Weights of a small mixture-of-experts language model, trained from scratch on English Wikipedia: 2 picks a token.
Below are experts of layer 7 (counted from 0) of a mixture-of-experts language model. Rows are named router (the router's row for the expert), down (a neuron's output weights, with its number) and show model dimensions 0-191. Each number is 128 + 32 x the weight over its row's rms, rounded and kept within 0 to 255. Numbers have three digits each.
Before each expert's rows: "comes before" lists some tokens at least twice as common just after its tokens as in all text. This comes from a sample of Wikipedia text that the model never trained on. Tokens count by the router's weight.

# expert 24
comes before: "\n", "\n\n", " x", "0", " MP", "A"
router:129151116167109124114114174111163105172132199171127178127129117127097089167127154094133147180155147101112171138091091138082162136125171090115137125154069111110119100166143104137155071131130157099108102118161123144175124138134096135126134130100149134155133191192098186071081078132139149142114157071152051062044151145123095124121138163153151082068129108165075138160126145145129120172168132068109138196152113120104135137137143092074124100119224184051122138099079114131137107110118142121066153116136145143150125162166120098102186080094125091144141152165164130082184102143177098144
down0:125118126129114111127167115137119168134101155127109041123141146129181131094061109125132164119135116180165103080123141128089125133146216132141114174135074152092109078165132158168114122142140178104104115091150138185056116059096167155101107148133130133130126074131150161127110116185145129228119085101137121039120060140156166159103160102141084138097073167124075142164131171131121085098177094145100126071083108109119122171111065096164109102101134184130149121200132161120153172102128080114147183117100121107144123138137164041112142108143136148168148150111151128159110153147171123151
down1:076105128138124125127153120134081149150084123115130158168113132155135163173213226148128132127155143157111071135156152134092068138182092135169148152117169146113108129117187108116112173123152148125183109110102124148112154133141136111112108132087053145159180129111105183192151127123137125143147163140080205107103160170140107171118138124102126158144166110157121115153157132146122124085114136130121136127070139064103121069134140130153128009116124064080161112118168051136024052168156094132108155121095140128100093101085086121097151152130115106102114119161130070158101156133108141132
down2:136171124157145133110137148151162115145125180117122109111141066091141069092129185110119170133134125108137115081076089160123131164187119123111134138086145153153074118107137177127115134119116153168210130149141100115118164183142100125106113127111099063078172111114125133130139125123015129147134169150111151076145195111097086068131113124122128116131150150139061107134115138136124129135103140100108080138164130166185182172140069118072102231108138156090086075111152165115162150111152187117132104081154126193119116118123195129191152072129116158139107124142145130116086075134167051128
down3:139057145151159139088127171124188157184142082142104104136164150119170076096124084168106110176111128151130101159171099163069172101114147153083165099141141065113151061129135147149085162144120118129115125153125086157028110145133158111125115133160164122168102100088130121125150163132089090131155123125093104159118186161140123057092147143152122114112145142110086114189166126123079153088070110094123158143096104125187116170110111106165173116187116129154101161113160105140179105123128139148124047159216121143160186167126118153134096106116102119095131174126149106165045086094115075151
down4:134123112139148182127161113149130141066112085064132105128106165115163129096145075122121119140105110200164113083105142107100098076137140166131123102090161116132150086110095131109127208187147153168101135130118177131107159165107084128123094107123108104057120152102146098110109143158139110172189138129133136118118112148123094122144116158161127199146055153114162179145200127078124112126151170095123185141155069174124070164114113119086122134151115165157101092125168080071120141098119122168119107207086153200125062094070135159174101131172154125188170116115117149110122079121085201103
down5:150138155207129103131115152141080169074147177178111102161120144169133130117127187144094044130107122142083142108143164091116123115114106096113137152146215139086101148120187119129103153128167096128070152079114079125164165149162099096149136072089136144130142103129108089119149187108144108144125168158189139099210076190129118146172114129101119089156135145154094127115169136144101105145149151121170124107058154058137137130148147065188124118151065081147105146047151150157066112141120063140121120108095162099122121102150103111155200129158096084097136145095151082110126138127133138176
down6:139121184168188122140120072122064116172192105129085152114111114147086141092149198136072078126137138155118110117115152184174096131147116151092141153129121106138095101117155155137121158150133107171143108207117135084175106126117168161129139146099147121114126134156089111135082170093121168113063135147081160100099092147127132106167089155124198100160157047125132083129156127173152087134126070137146142046120125146094152131192116085146183190170118140096139164165166132073076139102119098138155187075061095113151101099142201114094160145138129072120107110099122151125168099118157104101

# expert 29
comes before: " | ", "–", ".", " |", ",", "th"
router:089156102148141112166088176104116086122160155170127172102115142096103159192084079143100151192145137108098138147082095160139090069139147131105127169162077097098132128130079085153145090121133117116117096143173163144125104095102111162110120138113192192142172177177106123134118080112159130172120120128143121164116083142098055161106112114114179099108096146215084119135128133111138131162151133106106143146179152137085128078096092102111129086134124187110123112161126189106171028074068152195140150084123137110149119112129159049124154115142109127118106174158154104172180156141198112112
down0:126122169139153128115146104141088139119150120166088115136124112143174211101148138136181152170162147146130079116105186084143143158143170111115179116137156122053117082161097128137072133152138167084077152145155107138154108149129080147086108140195131134108130094173088131162139175093131136061136101111137111067097090113141075167151076141097071089178174117086149144080162155126155096151084129114141175124116124143095131118156138195142083088178133090107140155111073167181221085121148087125195136155115143066069107127137125102111090129091141154125074099174060144121149127142143122148
down1:139095191145134131160129172200141147125073070058144113153124110118154202054107134081111114100147202084076098130078192106117142133131109143101137141142134149087160127154127110114126113105124159144116181136066098122146129122157099135155146139089092130119098107105156125098146065165079082148154132143155089085131166197166142072107095157151130144132140167081134146109116139122096072151143113144184136102123118185076119146164109137136137060118143109129222143134087138131177105150094142125145120097159119067162104109109182200106066152137167122060111171139145150167139132092105164113
down2:181127157146100128092152121128097146176097144095133173125100103076166132137111140154111090095117126141128169128138152105172056075136139147111072121167083130197183128140078177122106141074075135104129125132094181138130182098130124134198108112118125197182176077122132116155144155096057119095092112170079128102112153157138173146161069119109124134090161162064111177139098157165094173160098163141136113124148115148058114111091127121143214073166093075110096168149129115131088135164157176136153143150146108142104108109170112105044140175131133133171127104145094101164112105123140148065
down3:164129135109165178156165155139170124139085169141105116163110146134100094123074089136101043116046084101119145106094113140142113122176172165218100129065080140142122103198165158105131146100111108092142130134154123170058156117104097164163108149099086146098089118103137093091106115148144131116110168157148186167094134163135126140108133107172129143131093135124148105134183130040108162099157150068105147118131141126192062121169056137114102118091117115151122100099143133156191129087115135122082146190157113094114118115183116175187177095098146178136162140134155149139143110079091172147
down4:106095152105161175081118070102163143122112129137134122091122176132127121108101037110114140100157102102231158108097095121090098135082180123151032148168203100094089127102108104075169116091122113146143103156171116081127168140125102152169136095075144189172121135133178113053106125100120114137169114105132111122134153150098142088164164174168116189159144076129119158140128092138155077161119088165152129121146143105130160131101113086140102169133114128119057101132105105123119075172133156122163117145121151095144172148125143138153077109102097105161153138129138128176155211113159216137
down5:152088129142093085142145132167082222157114091105118119138172133132148152091100123123122086104153090161132128139130126119198153149118087087125102132064057178123071092149095143150103124135125117084112141140145168129132106118203104073162145136154104127134124176094157138149160171103064145155183195190091117112079122127129085092119115115137124127145106108145111123119157127168078181114145105139076075113143112147133153177152158140117172093093137029117119112185120156107109123148125185126085093195107100136075086181135148111079137143161144154156219097149116077164142168097143115148
down6:099177198107160065104094161147111123096148172120100173104143155101120161102142094114136170139046114156086124148156117116158137158178150110122159102132164168127138157130071149168129127109126107133090086155181178090123068082094142089094195119126121100140162094118157159190118101124128125134152103147136144120109192138153110162115109114158138165116112114208080064015137137116061106169081125088085133141125102106103191110156096155100171112125117127134152118153137149156119083081101085104150170140124150133154143175118111106069138149162133114113088112108186119176072123121154194171

# expert 30
comes before: "\n", "\n\n", "1", " (", " is a", " ="
router:137140098130149145103124199102110098101189156144116118119092133148099097141154090101103146209138153156082150137089090102122123095125190152061091128179069119108178112141135124113155090134162137100103092134205198145137108144123112122118154110126158122169137154162115218100119067130159147145137101093135091093061062154126095150174130080160137088129112080151088129134088136129130098153181150110099122177189082140179140102157125099122123093165192189074141177097138136162159123095065125164079127092106141094165063130117103113116156142112127104139132150143135124072172097161143097174
down0:132172098108111197150127080119124195142125142102124120095132134158104132159105118135112143095060196114081133077126152073184142106150172131096127115094141120150183098130141120183183118179193100148124142143100076111185133171103150119155108146127125056182111101132188122131089126091180082144113070146165093159072112164168138081152147141125130086095113124102095147109102117180085121153097136078136128104103116160099149124108110121116151125157168121091165094121115075112132123173103202131167131161157119126109100149125167188211129166107090083129183184118143091057085163105139086138
down1:126128146121126135079137176147072142174149125125178122115138143094108202104105156076180106091095150124138174140095166209128112090112135101140078114141141138162129131151160070194208145106096145170087128139090109146134079089147086125110053162110118110181157125150073104116167139131154082122131126137145112132106162155129096146165149150144101057186139124169190128130114186169122185084100113132100145079119090108113079116144114150089133110146109153157140135124125156154119142139170128134142112099125056123137108071116077063168094124083108126179101078146155114140231119136091176087
down2:131142120088074204081150132167105120125135126146183152101153099129060151112104134100094177106082135134142097111087171147118145118160128134168061132133098090151131096106140168136120142167150120137180134164095160111204135124119128184118102133126104092114088126096135096151102188182125134142166137074119096110117070162102152126102145156147105124132096066120122174138142107140099059137121154056090152132169103120163116145117160108130122157245155149129115172135194068107171127181091134033101112161173134143145116143132149155126037134086145127139168148112092134086154084093109164135
down3:137100168109123150113141132101107097130130120172209120103158128114144163087132097086109121136126100076192123146132140136152100132064114141137115082096079151086176149111194045075106092157102132126120075089168112166113159137102081066106144161119093093136119202174164146149119122161164125130123160139144139110131122173126128206134224120113116168122095167120164120133146129155135138144147107109071125130065138120122077140206115085115118116110087115120169149150088136060056090154184134093191147116145155148131144162041145159113115146114127149179119113136124131128214129131140141097
down4:200167171095139113082146155128150112103131184111069130114094091140096127080098135109088130129105155170103152122058138133156134146125108131119101161139153143118116184104151142068144136126121167170151227168163123159180087162166072110141180136181120079137116109121127105103133101125124126119093114166204147099156105117104160111108128143129135056181111117079188177159061147103134105133204110155158118110152162080135157152036131135137145120124139135078155137093110133151114139121115066121138099076101137094145155104069091107179118131129135122130114150073059153112175154158086184096
down5:129135134140123168079136087192096145074114148153090059178111118133133129093090125145163090104205142198132187128113136166141097173137117172100136031136068150110159131115129103110140121134117154168107164168110161132086102107139097128155083131046100170106137155057142152152136122183071168101167128053134132070144116082159177164125151142166161102129136154123169089136143113133060132194118161150163102139138149067168108168149106104144090162126143129121186095099071146128097162071112125177125107107111081142132150068137131171143096108133125128132137164119110126166124113105154077097
down6:065113183154095164133121102175159119178052113087081078131087106156110118151136132168147184115148099117175110129186090133110095076157040065185088139168130116130116107139157154133165127122176173148116167176141104146101097118138127134103169128134139146149145132086178219130110202118129111095076152093155157139096154132122156064149097134144093157156143153106141114123077066124098109151137125133109127109101192158133097124100147105150076127147055097161117100133112152148185119117090096172057137120148149147116143156051085151167138085076170168153166113115154118127105124154137127123

# expert 21
comes before: ".", ", ", ")", "1", "8", "2"
router:109158081102142061136083146086142099147157132128156120104128137100164155186134129128141137133152134080112147106069085143139112154159170128120100156187103105102135140130129138147123044147101104134069081125175149153128140130077117099141144148091165173138173165130147176150075092111193136180111124071112129063129108157114083154146189099177113118105095158169064071155156128130077067113186112077128125156166103109100117099152154093137134128154171173140156127102168183150145119087051173128101168095159152104144109141115093067054176122095093162144120126166146112070184135127159141134
down0:135141115145076095115094165103166113084135101084159101127122093152128165113112113125130092106128104111149131100138128094200118128134148115156149092072095153134138138089109146116204183147153169125090126170098093106122127136112139149042164111117092124109087093168077105139122125128160040137081154099188237111158108131133174140175122138119110145107123087117180190123093092086092162152134151115132146063099073139143112150129136147120168085103147144106137122182148114189082096126170082184163152239084108147154101166135130165103177137165153114116144136099073133134128145136113167170
down1:129121136108113092154086148156122129139138097144122188069122090114086134161140148164087162150098109170158118118114130195087137132123175165143105183113123147121117158133081100165073081092112121145114106079113143159102146166097114077169181155174166122139162123150088129132152112188171135160173141150141150134207104149145107097188167155132141067126148155143062108095087135102102074105095123085149094107106153175112154099107127082152099105165138080125126111183154132181140138088089197121109062095110164122093168111131086108105146061175099180103154080056098122139119119147142198181
down2:125132139087126173147127128129101070074121108079188128145167105085216192152120174101070117175119111136119138159126148127134122128087180134138093177154140099110108089158133105127127132089130111064153195182082116147071133166170120137101103165128157186097128128095175151139132070074148093132150108157109159124114129171127177189103097136177125155086193120097168118097144125139167132162095107143154119051148115102134140138101135108105100077089146123097118046130141094113147051139130152123098148157098119106139165120120120075155119153130111096062110169161153175223104170152106134129
down3:141094116140154050103104134149171081123114163127090144118078116152179143130105123153075109091105033193175116109154125081144106147174126146143122117155079101170127095139167132150111110109197146098098115173109159147081163181137110127130142164114122155177136124077136158164116120154159122197112145152061154071176170126074087138139171107125101160150122123126097114066143199131168071087112135178145080158140113137071090147153148156154169142101164115137185074132112113125106156144129126124041157106179112123096129149153120162078122120141138107098174096106109102197081151130127123078
down4:095143106163142130127155117120080111165134132089116103116076128107127148136123113111178148133118180151059084157104117136069130193138145122096158135090133150152167154100182110136176128126133151150128128172109125152149147191146124101173146046114138100099077115131161141086092152200085102150099174084103139191106118164132137117136142115120118126123113087147168113172094109113073126094097134112105108137155088160084078064119101077149059151166135133097146177112111128185164225071160135081113082116124137155193085122078192157155109142104142125098125160162157096093144153201184105123
down5:148169111180122116097148117145134160163068124170100128134120147083062126143112126184114127113150176125144120129165067096134097146123149118092148100118154134139134116135101156117137143114120173122163143118148100131166134149151171123174069182067169129153149115135175167158121120111116144084158097133109134141089097134080114080104159152090180138130105128133134138127059122135049162095109092176118098117098124114077081148103170150061191156146158100090080140077143078115127178096175147118125168151140207123142139101149163095177172129079128084103062163145176020100141130124159157049
down6:133089115105151114182048094070066127093168061170178120153080066078110135111090154073128107104085110139137130076178135155171196180153164112177142099133168124114117163053106076113141116142149130176191132163108091150105152081147115145144134144117151088098134144168203078122140167121134113156134169109084162138173166093098093107126177163080126148125112105145180062113132111103150110117109125143182109098102137115179150132157109177121114134171156151120121181088090109090124148158135124146134130166183131124088124106078190092131182078115139136130128133158168104143157167097114120123

# expert 27
comes before: "ing", "ed", "er", "ers", "s", "es"
router:132161083116082075106125184114177079174173126124137129116117114071134132200105120116122147136142113132127202114062076146132121141136107105091077170157114094100104114144128153087127104108193120106130138160161143100133119087101108153104135137112168197162201166151058134128121090094138176159118143111099114090071147167132099122188146114125152113093167145120103075177128152131079127122121120096124126161178099141084152055135146094098114110161177114086161135163134186105157101095126118157094136070124151097152129127146161060091175138124155120124120127119202091138181110153220086183
down0:165101115178193129093200086069152115126140096124173144136184084131093149125139098148164163145152138114156081155144189139133139101141112127107152116172141132136114133100152137105142118149123091137164147148160124136128146097138127056120145185108193091125130064098122176144126142070081120122153123162110197103100156123135192099158112117060178124098092084130123151130166135117131149115126104080160140092133078039109184164139100169073098099105125196103135156154166135108155138140082112124153094160117125166208136120099100099075131112159088082175159063157118159115048102129129121079
down1:147142089121176096121126158131183107164130136117102132128104147123144101060146071164139136134096115156159106139194182133096053118104131192115112106156131129114089222155132107114099111102127190138114185121105128075106146113115078082173110157140093127132135148169151170116159125059135159155076106098138086149150130130154172137116163145129124134090065101075110157093105101143063104155197132156173194074136173159129182087168114110094105118132110122118110160125180129124146124140101136116107120100090103118168181082144130132121096135179070093135209128098074084181144119103166186112
down2:108169042148162123171107153129115165133124079134114142166092128135105093143145129129118068121184164113100117065102150148165109144126139133126131148093172141110147064122179125147104135130152153086094118155070092128141104107127130113167173179126129167155059170140131177121092124164134116060176108058097144152095158156138117129131112071208136216075130090103112201140127092150181150135154084101108183127114143162147148112128185114098086122101122137155074167061152055139089147107141140139086157127113138116098130094122133064135138181189168139127131142083128114087150104092178118158
down3:110139096092086110155150135129142111069132160143179129187083117131094143112086093015108094167119152080136110131115116104179143141127142133129138139090146135086147084131099169113150136138172151118125066102167108155093137139185131121101111095154144166121123110097122101166137179112082111104132121112146124169153178153166141100184145118107189089136143156144086172143105152082149069211140103107091139141102122083175231157112094100156092152128147104147068172130123129137146161133167117104109151059096139227104078122104154138090157131165108119118149158128087124146120077196069140122
down4:132128119150144139161146154136100094154140149150168129154130117171132149104137089103191095208138100061108104166127086116105161095138143125121112079104129128154099084096132143125102109157122105148085082211167135138113103106186212154117131116106133100110135128121076158112143170108162096125145113142113081088140114134123059112135161091185100153162145116121106140129134095072104148133104074080072126148133188131093125131165108174123181128082103083121170075112151166121103121188168097144033118124190160127101182168168055183164148160132117173155110103147099099165203113102093124149
down5:135132136146129103126143140118157120106093147106146090085130136128095205114175150139132066109067096162159112081130107159153142184132119096184195169158116147185114175199133074086085103054124158137103124134120117136149182149133131155109144131043065094138151109130056148144156141119148106155096184136174149187079138080136163147175114136072120056144155129117115118130139145158127158128104137125108090183140160109136115096098160116104100157061123070141158105138104120115171096125113110066162136192150059100110108125137119143158154062133113160073150161096113155142110186182124131111
down6:147105094067091175120182199136173114175136162124185111139121091137116145081131118103144140127144073110087162152142140100150176121150078058180097101141136099104134128157100099240142118127144134092142054085116105116177151186135137112082130170114126230124108110145139129127085161162095079142109173067155167139131135116122107153147120151123173119116148150107153151124124147123149144238141136087119132126156114069096184140135102069111140118086122173161137095108141077140184146131111149133098089118138056141165111136142064098118129122139086079160147095117098102127098126130167135121

# expert 7
comes before: "| ", "-", "|", "\n\n", " The", "- "
router:075152100090106129118122165107093104164174136150095166176116132108137142179139131079130103135163151125091182174072118174130163133149137069112126206172078108093131113139134126130139062101140201100123127112144159147099095116131091107134173126099158148175190193165141180123056093107161150165110158100146083099138120129160084156175169094075155086085144048214106083131120093102125099167153163122100102144123092119110111106159162085094150105156153158086099144089105128195146119126102101120060135125155141086168112110149125073100160135111101136153118155164152148123188127114135082141
down0:131159122102085202145128111112097117123127137148116145153127091095096067092116120101049146093090144134154108104118092179128054151149104105153092155150080171091114170088122118145156092090202136081108088152114097133100132135136165119161135133106098136176180176152201092094138181157119143132169151087159151116173170105102086127057135079112108140139130197121139120120180142124068082113134158185149152118067143129156143125154147154188113100134136136106096131104102118140205176156118105074127127209115118112063094124158160155188203131093117138100142114117107134164096148136115107166
down1:131090103087149165156119122107153128081097069160103099082139154172114120110112163093141150124164097142133116133199154110108165114131119132085083134113169151123109169142116146138098158109192081110124149144155145118139111115168134113152133138160117228150101133077105168147153164097113200115122167126108114108135143157089128121158176131140102161112074168133073132200134102079180112114138146144129132197132180110131178113163127117111065115137100148138149124088144079136126137079081086082095186020130147115087113189067071157160093116182151121079077100133128136180151117085156173104
down2:108135158119132064145144101154164095169109092113129114141129105128163135163128097158173044067118120125113136116146156128094091140181172128103083162126155081086115192126118132079108072172108140091054088105149156092104118106154136118087104100094110106094155141119121124122160143161115116102085095152138127097156169122161127136139142180195086102155144161105087063145115122109150130192117157180113133109079128133128144156145153126117157097118113137096072154143151210152151113139217171145147127093151121104121104108125145113092148055147088211070145102174108133207145190176126127192
down3:132160109132127154157089096163087073140166158172154094078143067093122120041086128162095097089145095103100116154103154175085093221132104147128107153131141090187108105137115142131091176104166121125129133201106099158150146105140106136104179151143087052137193117062163126088132134122131160110120136112127098173170158104148168103106122131151076123148132098084097107121092162154122110102180116165140131155072144189138138150139125147081103115133112133145135191155126109172153192114178121102150116077151141157104132115154102084157140124155098136097123187146175100100088211094192095096
down4:123169066122144105153135182169142105130133076104134098071188173164164097139125175208122160121131119148128101146075157087166158145105062117134105109125140091164178081189072101150168110064061075091167128153123159118141148108115122136131130138103135078076131144135132112097168119200106128146085143121148116078129133084108066125150203121170119155132136131105116153114108100128104202107174170172089127136146110122158169141185070087120063115106136147161148133126110139183122127099143106126157146110063097135120113102209117188130124107119131101141166121045099153121154142153118104124
down5:144099170137147141075128088176156152068100076123108137153134051108100127182120157154143150126120076123094149194176127130179178122151085147100111149080185096169115077162136161137095137092155099084081119216188113128129114119139127120173106151139129088124153153114166107151194127090132123175133124146139118136093185157134134079133175149172135101148175181123147066146083082118107125107132056158112120102112180134152130120134077140141043120121059152131159123098112135151144120100083173133182159047064116099111147139165170110105108114123159122099132132121187098111107147111140160093
down6:154189164158059158092153230191172089156123131108110156140129101123161163106125102057109121129193179162075170128145125136119134072087110056121128067129119129093025124159122130090138133127119166127145127105103124132158122144191164181125058185149073127184120150113104156115146136150128079065153117151127110162141122136156143103151113073139142098193140109166135082086110095143130109107127150058119062086126149131137132118141105130132118178150124120138110128062196118137130096181121091144123111170097159156099107163141109126123107104121113146117140115118133148136190152149081162086

# expert 9
comes before: "1", "2", "3", "4", "6", "0"
router:106129123153140094118055145099140103147198155168120111141064085115122112163183146111092120136142090133092208125101086116094133144125162173118111172125083067096113088132126136106121069111133153059124114091178127153185125152080110147124124114193198146147138173170094157112130116131143151114139107107195087103107092160158153131167140133128107104090118057174057080144083128134154095182177155143116139156184083138110141080136120106095146130153170169072137186120107161138139086102118141161142135097063114086168112120189098096132174123114139133148089145157105165131137091158184083157
down0:168139136059157150164172096100159071151122149133148129145115118131174129117119118128137158100114166108133116219125104120142085192092075121105122198100133111124085146130160157115146142106119134120100209084174101144186117129171158093087150071118109148146155109164222149122142146135121109155127122167158133150122128178145150094174089106157142163108146124131118156097117092135149150068178126119098110150119141123076195081147138151138090157094072100122150128145107091136067111204051178121089087121085099143128063098123136152135109132114143156096130131069128188065075146095166145075
down1:132068161167136146140102147157121178184101154114088134112102092132099090088105149125104109116170209194123133168148092119104160193124088081065102125117161053103157182113164117121136080155170170099181125146111145108109131126101145168123136175151188197188159101136140071114139159127188142054125112182131079093075076105126119120134117130138084137168161124144092113166129169168103072101116075111137108107133100152104154129089114087141153154198177178145132091122102125091094153090095110138144183166119118156097135093119103145082113188113157127151136088140137111173115115098160109113
down2:130063136139143138151154076139119199182124193130165052087154183113187150143096116184078172077185108141098146160138101112155114123147177129126136152111106157140139105203102130144155094134126127127147079069164079079119147188145152080174142128118128150074091171126110089117187155162179162152175115096140104131147112158165136056129098151088127144139094086124128140088096106118205153149112207121086146122121134078111119165098126114122163117122144112131091133124155118154067165144122117148104145112123089107140115161070120157088167135103135175085108084158141122078109089127099134057
down3:126092131062101102192117117091119197089075143183140124153099188173109112096132134102081139133135073145209114126139152132117130135135144136089156183076102162089118032160159148129150151120098140085153128095122141142145101121140120140164111086126108128103055123137163147111162108114138146111148117175111150092136103164160143082148113104202162129106112147142073093135141110103097190148101183161119161135047143100137127104122172128163130076120126108100123204109083101097184168139175130133206100132144125159111092136151154132101197124115113076123119109133182104180094140077118177082
down4:091108135124142180144179109124135101220126161089124152124171078142164152094171159088102098109086128153108102072125095120123177128088136088140109105105166108081107128190083117185155139118097133107170161160213143148157167113078161077186123137154116137125104116159156060086167142118109159131116122122130084148139111117088110136096177140100134123144091123087163150170109127142150114149190098079133106152161123168095103101116139090142123147129215104101109121143166089110151120103143077150153129164114122113059134077180098046165155093115117156176124061130152097107171191183116143103
down5:171106139120175029111140143180167105142147161130115105063174069091104119072102071130151086141113138124130150096159087103155134130153103059194141154172128157082123096142117156160141143120089113140102154140102126139151137134085196146119117111127172111137063130169140098097087112174159115167153091164133071134139172052144183159182137143134114135147180077110125096139156144151160154140180086083142160130128116148076145164100140150101119094135055129133136138140151132111145084135144128070157152038053122131078126160121096114118091142140192113172155121158120134107120156168124132061
down6:151139136125095097093112160164151106141187138170117174069144134165189145140097083142128146101104143116123096125205121145099131150138144162132048155162071171064077092154165102036092172144144079106121055078091189128173076102115111134153151151173147150129170214118155133155114138135108118109120105076074151157119167091115109111134135151118168157084063135195143121115110153170115077179095163089144167202125094097133096109143148146135081082134134106089123106161134107088165103168135153116100123139095133128134144122158145167101164134112094123129073141103117189160136131132113095133

# expert 1
comes before: ".", " and", " of", ",", " |", " in"
router:094143119109152095130105169141140101151166127189145161144132115104113084168162119095148215206099125159102147106062080140090136081128182116108105176158067111091111144118122121118141156121169144045112070129208162141109111110078114102110107157120159121139184192140101184125071057089166166170146113114142083100124133148134111154163169147160160098086116119128059082149093118161123119136153156115132136146151142099143129121090169122146112090163177189110109158149116141170134091072103160178086142096079158158159136102142111059150137106141065111103126168112104136083155110148118099158
down0:085139139147136148113138114106118184121143150049100140079141079080141113108070152120146106131151128124122128106137126180115163177103167099109113071121113095092082156115127095151145082196088165088107093110086138143172043136126132084113153098114181126111146106109109162123103138146116128135129099136143134138184120096100163168141131155093090181167143120176172128054129134162114149192115136199207176106119143088078105140105117148150115119132178147129139160136063111148138199145137204020178130153070158098154123113129082143131134129187161092162124128111102119155087093131127171146
down1:196155109176133144134104162138149114179144165136165114104067193139124181054137078220134106128136102108173181148075115112163081100133113109153104134163083136148138098127117126114094158191149178120134118158089089144127111132119136083187188164138132059149130074088111081135130101155150101133147123071138126102119043175110144147117056129086109111202133116168156142038082126156088135116121117098157143132144144145163139085194143136129118151131132129131145141109078155082127187135107106156072074162147123095089094169111144157078082140120135115111169150135117131146163130136121133158
down2:169144156189154144073153155117119134100144103100184123176121077134145171066137147151123164158085129157124101121170121130067174133146132168154103164102156152137092132146139092099120128103111148089132098071119072210098144110139152115104105055078092091075083180117146100179162149151154085114167136139053116132090141180167130112099151189077137195104162120157134163124075109127145141117146091202157116152100160161135150128097102198110137133113060126155053155117139169116149130090090167090143112156122144120131170098138060112101124092125152142103111061146098163121140163149134111096
down3:143127145133134106130121110083069105166137116074125164094057116087127190122119160119094131191093057129115120149158137102078165095183127138102164120124105108172122121166135124171157089073159092143087156105112146139137148120178185185174110114121149116116136136059148149176079139083122109118156177073115167168073077169157139119108126180122112130181135143101153166152127128115094161129158153102163147137118163104178098127115094145100116153050097148105155099182093159133116132166163138078026110178102070123129153156120093153039120129148160139117149129139108099162102121084148149180
down4:119091120106163180150157080076147163088106145161104107149144083115188101160159161110132111123125136093171137081177136175083116143180108106134163143140142132127106200180166144073167128127127170137141170115137159156121060151125129152131134115155109156135187136117080120125127160121126100123127135145080051068169062129097099102135133183067174145178095171138130103091143130107162103119128130139182152119118100114087177126094147153165169137089134058107103160124149173090112072149086078145133084041169131139137180120102111123116128121107128067156087156190136041144088157100133113120
down5:165066171096079124182132171152195120085094143141139119155149139053152105172153149136109157122170110149127115101168099171125114129055156111151108134147187129076123152079152115178162089169101111095098117107141131100152168100069136123131120144155124094127092121081109091123087156115176123114058150123103139123161123179094160072121155173074133160102097167069162087136126102180176122125086138162092101149104158134101158120104173124182153142089136118113108081211072126168172166177102115072115135087154164133109153155120124135102146162107133103142123135143060140145124127051178120176
down6:150142144117101184174169086036186139135106099098100119128136131114188164067105141121093085121096080118090139161145099108102102147116085171119105108168098130122172196114077120131146119059112153134151125133185144139168131155166199104100140125157125094137105129121078095118130130113121108137192175093169127075146093134145130127147197136153176080076151058114118122147094109103161150116100121149095137151186141139167124172129148095113152151115097132091130149132112145133187104146132108167148154160122084050149131159085074090118112181106107162121157104157067164151198124075132105200

# expert 4
comes before: "1", "0", "2", "3", "4", "5"
router:128163069125135085099055158111141085135123136191119177168089161110123110163160149125120131130157118121141184120089094110130089103186152113068099151127092135109066105117132108132157089122163150149108087096167180153149099124109126133139184164129183122177217145198132185166096081156191119116091093101125093079081120150142090127231143094114136128131084098173097116123129120128133137178183183104135143136171124133098128114141144150084152137112161139154170137131110173106087080103153099148109135055069120111162136125119147096120137076113169083114077120161157111127179103115121078168
down0:124122137167084118106097110096145103148122182165134158111086071090157112084133059092036126079129180062179123190124110108087096133189095138084139118166179153113121138187118132166124124151074141074128122140124136129103120088097162169131182124095116155098070139152160136130153089167198118144117160148117146129112127115101115136078185200078119117101131158200191127167125108142042126121129069157176119131101168133102142079120128157197118148108143117165158142131152087109156142126090138118136120126147124152135140078108091134132171123148160120122146097151135105165116116206155063089
down1:121160135144089122115116146097152103041149134084116093137090145163140170107082140128152188101171109121125125140120137125177098076140160091121108135215096087170122142113093096111159189123116123138115153154159089096079076111118095123172125187192139149134141076148092111150136132116089111132147158151108092112124117141147160156101120194110177198135109119109077154156105128147073109127191193133155148150108151202079158099147184155138073164118166178147092116119164117080110120116142144091117127154136142124144111102156076033142115159097112074104190136109124108103157195098121065150
down2:142185186157154134132142171155157099150163125117178161150164088119109110129114149136156176140113144141151077194082126159067115108088119164131163110106185091132103144126077138176127172107148102101155118134104161083098155163153156130117095113199136098163086179129130140138131133118122111100110125105081097096119078154182170098083120061209145110181090108051105150145097152149118132078064098071121141099074161152157154050102105092154111114174159126144094140118096111068098166124161094124137150122113110120131124108106202146147127137116058184144102180078128143166138164119094159135
down3:124124110067134120132093115099114149096114054078135131067142117126097109084132114103119120184122103153175110152179135098090164146183101135101027128148086131112145119177119184139140106201076140141170171113116167173135098127099118184204126135166115106099167143130126149128185111185111093081132115094103151107143181067095106171130079103086134117140168182147118122094181160118155101168095082094136161130132111203173172126128085160106109093115157149163121153100074104111110107150098146177131208154112159124124127152126143129070114054159167145118103113105158140147141165149121156129
down4:175140186117132181144126163118140182113115111133054118110161158117068085090139188127162220126109151176103131166158080151141161116051135133058081137168121157110092113135143121117088163153121151095141147183144060151131175137094143163094148122170112177088115092156122146185127113092155172109152126134125210114078131113144191134115135124144145141128197121119150159052133112101098146058089135087128105067129156143143119112162099102135126162147156137139120110092118091110120091137106121147106070142132087120159124124090144129106098165137123086253151113116101109122153098090129126114
down5:080123226157153183142072174125118129141115146099122113162109056146103094131106178140110083079107124147121126080146175160091094131114156161145145171093159105167148159088163064077089108128130142144150132127148170088088122114149123172157142120121109167075117100134221135102121188158095099170148135132126099125180153135124100133125203178179121114149149093146112117121084126133117114156080143111141109078138124156118084174152131086145134111167188117153115056136148127073088102109156066067151159084121117123071103207108119113150141137161119161166132129098153101083186087124098117161
down6:145121066116138127113097120148115147109180142091143136142141067108121121167111131143167137108062135150152167118136195125118141072167125145134149134062141139070127162146195136091103112155166144069123078101109153062126121149120100131091154138140146140147139071190138116112152062084157112152128128025098131156083119118139138155156085142048131152100167089094078035150172161092109123162160125158109204135147131083137112142119169077141111116149122123160099128182163133073163116164184097087183126126107154110089121135149091129147187127098135182107157167156102127122122154121172185135